config.toml
n_experts = 16
d_expert = 672
head_dim = 128
norm = "rmsnorm"
parallel_block = false
init_std_up = 0.0339
optimizer = "adamw"
final_lr_fraction = 0.05
Below are experts of layer 5 (counted from 0) of a mixture-of-experts language model. Rows are named router (the router's row for the expert), down (a neuron's output weights, with its number) and show model dimensions 64-127. Each number is 500 + 50 x the weight over its row's rms, rounded and kept within 0 to 999. Numbers have three digits each.
Before each expert's rows: a language model's description of what the expert responds to. This comes from a sample of Wikipedia text that the model never trained on.

# expert 0
It responds to: Given names and surname fragments of people, e.g. John, George, -son, -ley, often mid-word in names like Ly-son-s.
router:570547493508573507527536469453447511597491491421420472542575458456452535477554489507411585537509456514527574438495492503488477491358496527519421545471478516548513412567396544471470449474471545
down0:455543467499517496519539447514540507463458443409553489541421503521464626485414488513411510528424624498460532481548488485430495544424455506418503484522372464470483548532515504441503422558587445
down1:436606482493511597430542467434587479418473510541592501501400522476517543487449488504437500536454503489538538409473499545536462560484474586541528464493414515522500448501623484560493429519513591
down2:595530519523511488529477484490481439530509515594533481449595469445542520480493581492521476563520520520515527493523469515533539578485489532600500519525458498619520546455523469446500530490501493
down3:455463535507577479529503485532542478457492501465530533521486496529469544473488574485488556451574469537446465526462509455522629531477534467487459514565451473519424465483485523458444498575519499

# expert 4
It responds to: Spaces, line breaks, hyphens, equals signs and words like of in taxonomy lists and infoboxes, e.g. "Order:", "Species of spider".
router:488497561542471462424492447561442499458518592528519517520534494626502579520507520518539470437477533440478454564555447537587564549504530504498498469370531424595506572437535471530550487540441505
down0:504465481520527532487459432548450464596432527508588436516585591531486482459566596571490505455510524508451487446464539494547495503445509478495504583525544408540557459527504429488592506488599536
down1:523424532492582491563551533470533560476464458526539428546508505459631459525407578435528501527430427541534480582471606501418502527494435536540514480445482507541478566502442447540466571505564559
down2:496445524543485433533602513415516432540551580571423461444472468499486374514478483519462511595500507512513481494516382594466443510572510521415494486481523455486496520507453523520454413547599519
down3:453581512441529557453461486616542514479480566456500547458507583508528412409460429487486594469581478536520602534465483594503414552522487456525505417509478430416567494488512513569459541458424491

# expert 8
It responds to: Inner digits of four-digit years and date ranges, e.g. the 9 in 1993 or 0 in 2016, after 19 or 20.
router:541404541474400528558501487452569409543485510580476552460561578508540385470494462484500473473445478482497438516504522524431421542459514463512591528573471514509491485391465524555471494481479429
down0:414504518394463522520527576465488495496529560433584564491466536516626562447481516502396513539642512455499407472510491450414468496502550531415487484449566517445499457502483565433562470555504512
down1:499513536477545477602527579506481487531499512485628501509516418441529458644503540488505540430539483515454437457555431560488477454503511427504428498528449490474506483496533536525491524503428516
down2:503564457508564556480558473495513447524492539482498534571519503569596574558433482486477528565390485484463456575441578466543503448474490377476426492430406559554447530479521434487422431473539528
down3:454502507530574519536426457491458483565450497553509438490496484477549525430479519430394484492489439431610457530510453563527495529511491561476464466578480443555542456538456413518515500455526594

# expert 10
It responds to: Single letters, accented characters and capital abbreviations inside foreign names and acronyms, e.g. Pí-sek, Sig-ma, Na-pole-on, PS, CP.
router:492544511546537428470441574463430611524558458432515453442587410455519542520587537522486464499538479557531553534532504546533476460574450512464541550465493540505467541486509483463459414487482472
down0:541483435476544456495525486487508503652548548590464540486548427553422469502424482535421484631495513522561540489488494477390499482473491536545494526542570511509569436478480517486508520453581428
down1:497557598423511508590330450509541583507485477527550453561470497484491510525481484545515530465492532567467525502556456525430544509487507482497480483519494447538483508520496520558512550538473410
down2:500588574594530449547493543480467479533475609474482455534562425530491436476553516485508503540511491528461462543541509529440463479502472576523504500436504570615526487512534563462517435477418494
down3:473462600503522418531492506405448455448509489451538449584517554363558474481549449487491450565491508501500465500535444505463526545449459463558462572560530565462544529502511504608436545416569496

# expert 1
It responds to: Word-initial pieces and prefixes like un, dis, non, plus the fragment right after them, as in un-do-cumented, un-be-aten, Scra-bb-le.
router:433514436513530474536554553500618415412443525428487492529516494513553426548447428526555511471533518418471489496436479481418585496522539373589629451521505465424572505480465452576529529452491483
down0:440518498561517509449505578566437490504544565512524494547481425538586560496479483416593429513527544472486533469543582408526512519483458560512461513514530526528536502416482544473531552464470481
down1:523468484497503504481462486566509465481566512476522491449517440525537462485488485496521452514490473514568453401564453535388539594476458511543532463401544566501454574475499562539439464486522556
down2:536603487535544566537431462468631511461518544507516500571436526521404557447455551531429493521464484564373454367587465459498486483534491447415537525614429454496472611602561507506418476523454466
down3:566494533471483546487456489508532593565531477502421546527531520445518459522474526638496510510552556487451480517544535560442481479451493546516464526491526485452491519451537524464493522528464516

# expert 11
It responds to: Closing pieces of longer words, such as -ing, -ance, -ate, -ity, and general verbs and adjectives like related, support, medical, in running prose.
router:508521621496528459533473480556522449592412604483561454481440496425486480523406500523453494471461467420466460507479472514527431577492491487566564459499478426431504480551576480509575553432538523
down0:475515514515484506476486514554620513430562468520572459507577491493482526451444568502550586498507541550440554369490461520503441485577422571561429490534579504440452502538574514537522498483631487
down1:541495577545515599484509517531518561505475502463446517496479498450515496492573468504507436579618584425430438509472582512509426557489534430580483455556570497533603503497558465536462505526461532
down2:447572525498428590564490485453493509477453464441524517484406513469478594471611511507534485472516444425580618504510390477383437541516509567549521531493466425502429470480551558529582491509501559
down3:457503417467452449520453604517433380494558493557508515515558525524458528418442495537509538495458433494526562477477481513498474534516502490569578509512489489397406561548557463449532529451591554

# expert 13
It responds to: Clause and list connectors like and, but, when, until, although, and commas between clauses, including not only… but also constructions.
router:505400438496468487583463505583544395430510479468543468566446532515523433460424485525500457556431540539430468498462415551486467487443529466485452483631376427544445497498555452447551450424439483
down0:422458382423465502536557571444443576549506503527575496486361525455405506537473530471477515628559468537546497507567536505499465547457469443548426559536472400482536476578427499408484501446502475
down1:540511504510521490480504465430451459402550516466558484510559472480444426524523546458534505519497505534547425487518401550567447469541474452522504411503451495541485554435489544555489490457540414
down2:484534463444451457503572525437471594562485507523469481454519502511433429515517452503541462455462482472535497589431567526452472560414496574501547503528425486518458493500561591578535495554510410
down3:488537475454554467516489485441451551399549558340544555458488397514568447497565512535511458572669567517552529391496459502600498529506440641505493488531512506496521460452485510427499574501492430

# expert 3
It responds to: Colons, dashes, pipes, semicolons and arrows that separate fields in infoboxes, career lists and tables, such as Born: or 2019: entries.
router:497396505423416459528446450435483478523541417532531535472405540601446505537502487478416511597452504504484492539539564503361543557547537416378405533520447506420440467479457501451475559524496609
down0:422508491526507443408556521487498522529461481514465501500510566415450508478393423482487538503482532482400618499518575578557519519481461499552389549476508461468513486483499599587528538548462439
down1:581557503568564487462475533437511488455465460538496473557490497378486454528466442543535430398596474487461495444452544546477453427484509557575504529482497486552510358506464495544436462460476563
down2:474447463511511490606593498644479482436493571501522427485462483467488524539470430504450461528597487386480530528537441552580541399485537482596531396451450561579544581440531417561514555544423406
down3:507459486536496447557388466590535596581479480413449468469454579500446522535501479480473449510468520445480508444579483525494553476418586410546534408583491539505530599478487455533518554523495518

# expert 5
It responds to: Month names, leading digits of days and years, spaces before numbers in dates, and possessive or name apostrophes like Dec's, O'Neill.
router:554459461451561504490645518480514490522533467558531587553481528412525443498463416513466542611563465490547396542538513427510469526519456449565480437543495574463441461451457403515479512536465460
down0:532526411533478399455564533490506437482449510517471483493493456446480502478413554415505489507478554558537557422426480533497427532527499462499466478511457512503497560421507388508471492420548562
down1:576415357475568545494508536580465442567570428511526523499494572449454505483501434537450468498482558481524541488463505499550457526510521518510491502416544507592424384530440559542530496536559493
down2:500440497447569497510505484522485604563415446480445499475457453472438483555537497484486420581479520473465520475435370540533391489528413562539438590509431463545570432545506603501508540450404472
down3:445570501514410481539450431423526499522548479567596487493464425522432492484471422522550431443499510551516438470478525504495490523537550472498563576495525503534499394425498432560591538453529512

# expert 7
It responds to: Common nouns right after the, a or his, often followed by of, such as father, album, city, role, closure.
router:562549491568518589502458450541451581522520506505545472585484502577480400485485441531579477486433525455514447527509457502486494413591509499438592521546540492579509462510555468493542486476488474
down0:537462542543470447485506538535463443518570560504585410501517489419490456447495508627455560429458470495494481517512499535482448445474527474538505546555431512360538528465627499384444458527447487
down1:551550501505469591459485540457483557502500578520488439444376467408515519577542542520520476487569473440505516554456479519457427575360495504498565558412491521381437588550542543502506486546512488
down2:486462499516480525476537431474457432479579501474504484488573421448421450449495519559536480483532526519389499401497473557561545497457375485606459431549447454425577437544540541449546476474506419
down3:561587546494498599471472531468554488501532575539510495531510497420563582496472466501459416460524566513525538445510575500523511570506354372409557551544484446489508525395510558472535566529506521

# expert 14
It responds to: Sentence-final periods and closing quotes after a noun, plus prepositions like on, from, at, during mid-sentence.
router:449464442455438517527548552576554420525486463558463595560490543460437591516435594486500505498488575531404477458410421542542528435482476541471516544550394522432421528513498537526553583501520511
down0:466496461476543549618479426605518559484502502510529447364537501407459451470412493494541484451480464487443567471602476506547502472504619526550526536525548511468524475574476540435542498438521463
down1:462460476444544527591379496597421525536504482471546501563483474576563434422471550494482512496501485418480458458476546494574485452524434447478564577611532546505485470422531486513547497501499396
down2:534535414462452494533481542575551521497489433509468559443476566524491512490496422520446478508388527542539456388596580548499475569464512508482497518422542535460544436564421462539484468369573524
down3:455439555565448513493455494458433509570486494482534448587507535449556458513482560522536494492458482480533609576514618442411466580455577465525472504332458551488564544525513415471515467562555552

# expert 12
It responds to: Auxiliary and linking verbs and articles after a subject or comma in prose, e.g. was, is, had, were, a.
router:548473526552542521512383479484551468489423486568493512483435509528529396439494506454493489527528541426479503452462475455477511503458485483516587569495569529579483521475487532468590525534515588
down0:538540533440442511592511468477418486488505523505498419551480480531451466561496515506525503464464467457487502583392487399497426457429549446542569493508448491433521598588538387473442482534517543
down1:506490490467542584484436531470509463538483479500611639469426488509590471472580452546604503554488469502526557527491509425483512509492435434578548559485554515540552532561444500599455485483446561
down2:462510439479533515452513545494474496541554499408470552582518549497539568556549516514467407463490494483473433610499529406508548548506534544484541582603554477520497468572464574507545531475437428
down3:466518534566507489601539489423406499451428483517478544471545525464474486535455559611519474517578444463503445482408556373508499572472506464523524451518448438425441535524577441522444604456446488

# expert 2
It responds to: Prepositions in, of, to after nouns, plus odd mid-word pieces of non-English names and scripts, e.g. Hu-d-dersfield, Ab-d, mid.
router:480488484507521476440620526437522440466508500512443477457484493435535570417498512539533517501500548573559530520503460455468535435452472581487491489556536450513540491465464513514374554511574522
down0:582480567562441503437516576517469520496594538528537505592527479469540465485427537435519485503542575483516583495474533462566457613609528452519486459505511469474354516469569612491530541563515590
down1:583506495530525517553459458525532516444539586474510559497576426547549621576471544540559475496374515462471500537487464431486418551501417423449439472455455443506537542549577498517489443511492511
down2:522598423506530469463508491522481583465559457507480446515456525429454453479453537487506488502571477456557585478546473465548501558438563535503544443621409486617551480546453482606467514556519446
down3:529593384479413542580517469456415577507537518543468535530480577486556524487457475483503432529480453520453454351449458502512534424500512487438525433512451436460514468433474495510483455435522429

# expert 6
It responds to: First token of table cells and lines, such as small numbers in sports tables, plus sentence-initial In, On, After, The.
router:503634477491477555498454464448520499402556461482469485397442516541480507531471474515550464478514522533492592539578499565521477541529541483567455465447541496509537548670470465474540500462470479
down0:480585509490547563529427480501456379504432476518425426534501528504461495440454497463454456436429525574532510522607506496484495427506502476546451476471401480535458345436542497491480461444548449
down1:499516535485500564502434591559488475539477506532471457464552492438634541463545488509490566513569458569530483492555430463579547504569488445475563486496550461581581482454501530470429483383546419
down2:549461541488462482452502595425426463391513473578481619381539500459490507526496536545553500512564517444502492492488502541504558465489507385558463484489541550444479544587466489465538470505449520
down3:561398426468553349466432560497443503423413526526488481523539512421503501540554415447446459475529407527605543480537478503495411463556499518490543451555437518533543447441527541569478422474423490

# expert 15
It responds to: Labels and role nouns in sports and biography infoboxes, such as goalscorer, footballer, Died, Released, runners-up, plus coordinate symbols and stat-table cells.
router:414457456557516532538389484512381621450451485563539475456524519519483551481617563528481433515489541479575520494564482521510494613513561597503462501418544525467516519576561540505543495428469488
down0:454481531481409454470483488519504475498487437492520403533482538466542437407490521502490449524449542526498599453528574486505470537477514556434460492721508423457502544445476474535430454561470481
down1:531426524498478520591435464590517622461531495561510524506443481492514464506503580505475578560485482477549556374499447487480532593466508502565532521504530536451591479496520440543515539466605590
down2:503502521376413557461476550479539510511531434476493445434459576434474477469502501519591530476482492421420480526374487480525519469488458456483481511577498426433432499469458539530583500510547544
down3:504548506522449527536626543554547507567568508553549472471500466552540485443495480579448643487444584508474503543508470434531592542486494535514410532468479568549459522569523585487493567566447401

# expert 9
It responds to: Countries, cities, counties and endings of place or foreign surnames like -ia, -shire, -land, plus cells in location tables, such as Slovenia, Saxony.
router:496495550455577511470574491554515628573454488586557462552422608468466539452487487458503473500530399552541499491401596442600518458565497508517399545465472566540496464438551581490465411607537523
down0:494638478467629564516585556463507511479411502505533437429367517497515518464548489544468435519509493457506523471535458547475498465454512594451479428507483559512591520548502516456427570570441490
down1:565583608488520564526420491469475569514530516477513439560493403516511574597355440569480497573450419491410494536519474506590524550409537511532475461496539497530528422589512459531498509438518599
down2:579497532481522533485506551577509481494383422435476448434538583406480545492529501507482471508496561506584461506596587565460531539578458573498548522526514485410577487454457464478396376523570489
down3:440386501583411511432535498523427451469589450433511466499489540477543491565451491440500486399521430499526497575584530461551500590512505536433472465568498487456505472531377527482477511486473539